Experts of a small language model: 2 picks a token.
Below are experts of layer 6 (counted from 0) of a mixture-of-experts language model. Rows are named router (the router's row for the expert), down (a neuron's output weights, with its number) and show model dimensions 0-159. Each number is 500 + 50 x the weight over its row's rms, rounded and kept within 0 to 999. Numbers have three digits each.
After each expert's rows: "comes before" lists some tokens at least twice as common just after its tokens as in all text. This comes from a sample of Wikipedia text that the model never trained on. Tokens count by the router's weight.

# expert 3
router:588535423498461488514381534473524450437478482462427561519523451439428462505464491510536425432438510489502602458446593462564496558572523501553439476426396494442512579512479374501500571491515542524553555515489514504492442604463562581513513441468494497519574514416560553434476382474475532550481457508534445551488432551493516465522572554464558505475667526465581545552562505465481461516442444415557486481416525474517435447494596561569577547473536576508506437449544518551505459553449523
down0:471546520441548597551433571511489515527525441420489522366480550465547503602535526508477439551457474562477541463525483458481428533445500513550493440481537446528501570439551570493649473618424435386563569519549527533500428515476513526487456471424492478486490546473419480421447540502480494463529497545551553538485581611504462501493583551511454494433595488501572538510427428500531569458468469517426490510488553525464518551505396602533581543555394437486572526488520578511545508470429545
down1:408610540405462554487542454468580521481487572454508535553464512573440464463587545458532534371489546426502430519448442471589574543517429512508570399515536556530553524421539495469423418449566553496464532515410492581493464485511542488499456388566505472481443514439475496483480438531569577515424500435518462613579501590457512587486415468518440386492544506507502435449567460469472512477489490479417467509576466536437524499391439563550503528455468478484471511534504547376482553544540435
comes before: " |", " |\n", ";", ":", "|", "–"

# expert 6
router:461497565469470412429476516504569544550510490547422505503423418538538416480518530563547527466512474456410476554543482516500421541431411466437564424509522496479481425417516502501504494657502576505587425459425557539541491442504464533482477528400495576471429490536487508576471513489532506548527459494518541531532482477447561508472452504562520560558499514452606587546413561554491514520602541518484521425473518594447486516514590500578464525431527439560492519593458495443546383596504547
down0:499528501489466504486454472461490538569469461570479593455460542490474410531522462472521600475530465560422510488471532453547464543501440439523577467480500548557602464474483500541250554544506510513521446398520443446518435443525441454449550596541476524488524539522429521493515397488498542487518454411550540473504431415485449558435458559480545532451495572499529553528492506455531518490509471526516495453449497554479499441507467521447357524484573534559591602474471503489502424464497427
down1:493490452597462424451507468504503566471478524456597506518500511538568480505521469613445522632504519513473384509542500567427496513499422567561492537473476507575474470502505492514451554493458418540511526571468454488429449515523548491526523531521507520510541629529504535568519518485444521484489452479520486489500589505409381470576530585504554549460594531509436468565454503381502552458450493506528523520435540509440515550575395479444508388585404580572562496490558585515512570521470537
comes before: " was", " of", " to", " in", " is", " and"

# expert 2
router:418485493485471560591547508440387505442421423540572526438501458511546569479533431460453542512564519433468471458491542584501539452612561517548470465528584544457511561550534420465505448512577475490451528507501467522523494525576519585493447426624407421492464549532421504447420540511469459566551515470515532479468511445550475539593529398533510506493562527534513509343546502400476485457526535531455604515547519438504455479537428527434419445521518484448545489530465565538575542515438466
down0:510517471428530577514446423474528460462456490560443486546529548427435597546499469350446550515437452471496407476485437483521530484498456503531554542509435524526544432532531442544690385448446517529514493533519520532528428414519538456437507426543526509541440487467397428496520505453522505444423474405514561481513514522517473490494460551493499443556494519468567463523507468576521465492539537574490396502449577441533482434509495521585550546515450479494499508495554509552449494504480521
down1:439488573445541477482454507477537526452462495599552421384484451462512396475527435390475459601529457518523592471441608499457513514538492525481514522402531557437461588482513506479575453502518486399489516496544479488546458571588489467457466480540530511456517489459433389450449498516532491446525534543516497497535499497531549462527470485487408485468578537527491563523493556456474505532461467465492541479454503529488449544566474475494505464554458452533405493439505473422441450488490433
comes before: "1", "0", "2", "3", "4", "5"

# expert 7
router:598481489472465523442460422536532433461464536436491510483512569454476652492422489546480519530513484527455412383481489540429521540585561540479459521483557436491529411545416534388507457445444567432580542585507429516480503448503543463571477528495547488489587458552575476498503466499470547498392545536544469556519542449514529423564535507477457554445487420501463485467523565526459466488503448497516476522509577516633480566479487484465514497571502452488551513430568567414443530548454484
down0:461538555554656487451409521542588426500473475556514532494462439489405502490496512497505574473523537552465483473474484501446511467424519483540477442466478506491507461535543593537358515540481468493391383506435489540518485572555446580480419403513489512606454520529498496547597439561575472484461504470389591526502446496490470507544576560479430518498480448539560512465530479531516537430531548479530440477579442510444410486585455486523480418506500533459571491443460561556521540601450512
down1:432514485479535514462489481511436515457548465559462430562526492550536483450437608508566503463483560529547529496551385461550548494585547399474545555607585562461688621519423491465341475466556455499510452509546460500448483451528527499485525350591485466528439462567467497478480441559553478578551523538468436483511448488446409571529516451505445569476454532597503527494457491416518400477509517431437554520559423455568494488566482489564536495606519527528551541433514509581531576503512431
comes before: ",", "\n", ".\n\n", "–", ")", ")\n"

# expert 4
router:618570474481425536561440523668477589554474552475544565525572508478480494425607485438444436503518508576481528474446590516574467529528463540587396475485541539420599396546516414507505535522465424501391554541461401521436433497556462486379518544523487533507530521530474529564476408492466547497506477530526507440515493475596490555482524473504535443507572429522471488511495541457521389479468525531490456505524520468443554437476500443471564470452531559550530522521508525590468528489475476
down0:466515586525567462539484493490505455554566457492435485546538552491518514552484450546511487559473453474524418467611441397499498519589457415489545495534458418468467502586467505442656497431492501622502546461553425516492489436450569550500399460569475471561513512572524437518480530548517472535539520531484559485516513505521536507548498542496495478456528440528466564381458497533512631510567439451591486564469379490554379518501563496453532464452474598568606449556506463483428558463455445
down1:591489579488512505559521503483493509530537454445485494416488550419427472503558524551474478497589523520472605477440459447411451407438507496503538569479494544524489528534513501544554460449492516402407546513493499456460632533493392427517520468463469555447543455510476450450488537563525474464565498487523578449453557575423515551501427495393532491574470561507474567542426477540544504438541561468522483486596464550656478578469466574539448446540442510614500518531601588487448495472468497
comes before: "9", "-", "0", "8", "|", "7"

# expert 1
router:408478486501582586513591494443496412535521500496505495534406544497512507520482477507554424489416442522578448562486421396381518407482504511399515477530449474552453563539525576524452469357487520485473454462524530518476521477405474443507552546557518430539530523415575489481483544481456525460489478540450513387523561553449532455527448517397482473514451495566496506416445507569519501587528449500554470449585424538521500529518426408567475542553515496489462537547492492413546508414541455
down0:468529494478481496518499502476583540592579475454535454549499514508512470462459540438555371460534503563466573560390482545579540523507480559459537444435491530516488548529487528536582417446513412445432556561494479576553494456542519420508467486504528452449523466492469463394481531468459504541531597458564461489482500536468541545514579540545458488552490484477556446532485461471457493592453515539502583485485485520546542465431562534521572517468556459516528496490528537464495503548559638
down1:534524462552625576551626527456479426490434537527530578493413507529454488549509448529402445518458478477535501532433599542402558471472440613400512461475515495548464521542512491567655464426477491529462516559508476503516512447503511500528491565541499452519455545545525474519504434500444509459518517470518491481478458643545430507638506586506510453495506543539465570401533448513503512498486452485557493614471477545529488506532397501450472511537481589472454591495495488596524451454552510
comes before: " the", " ", " The", " a", " his", " He"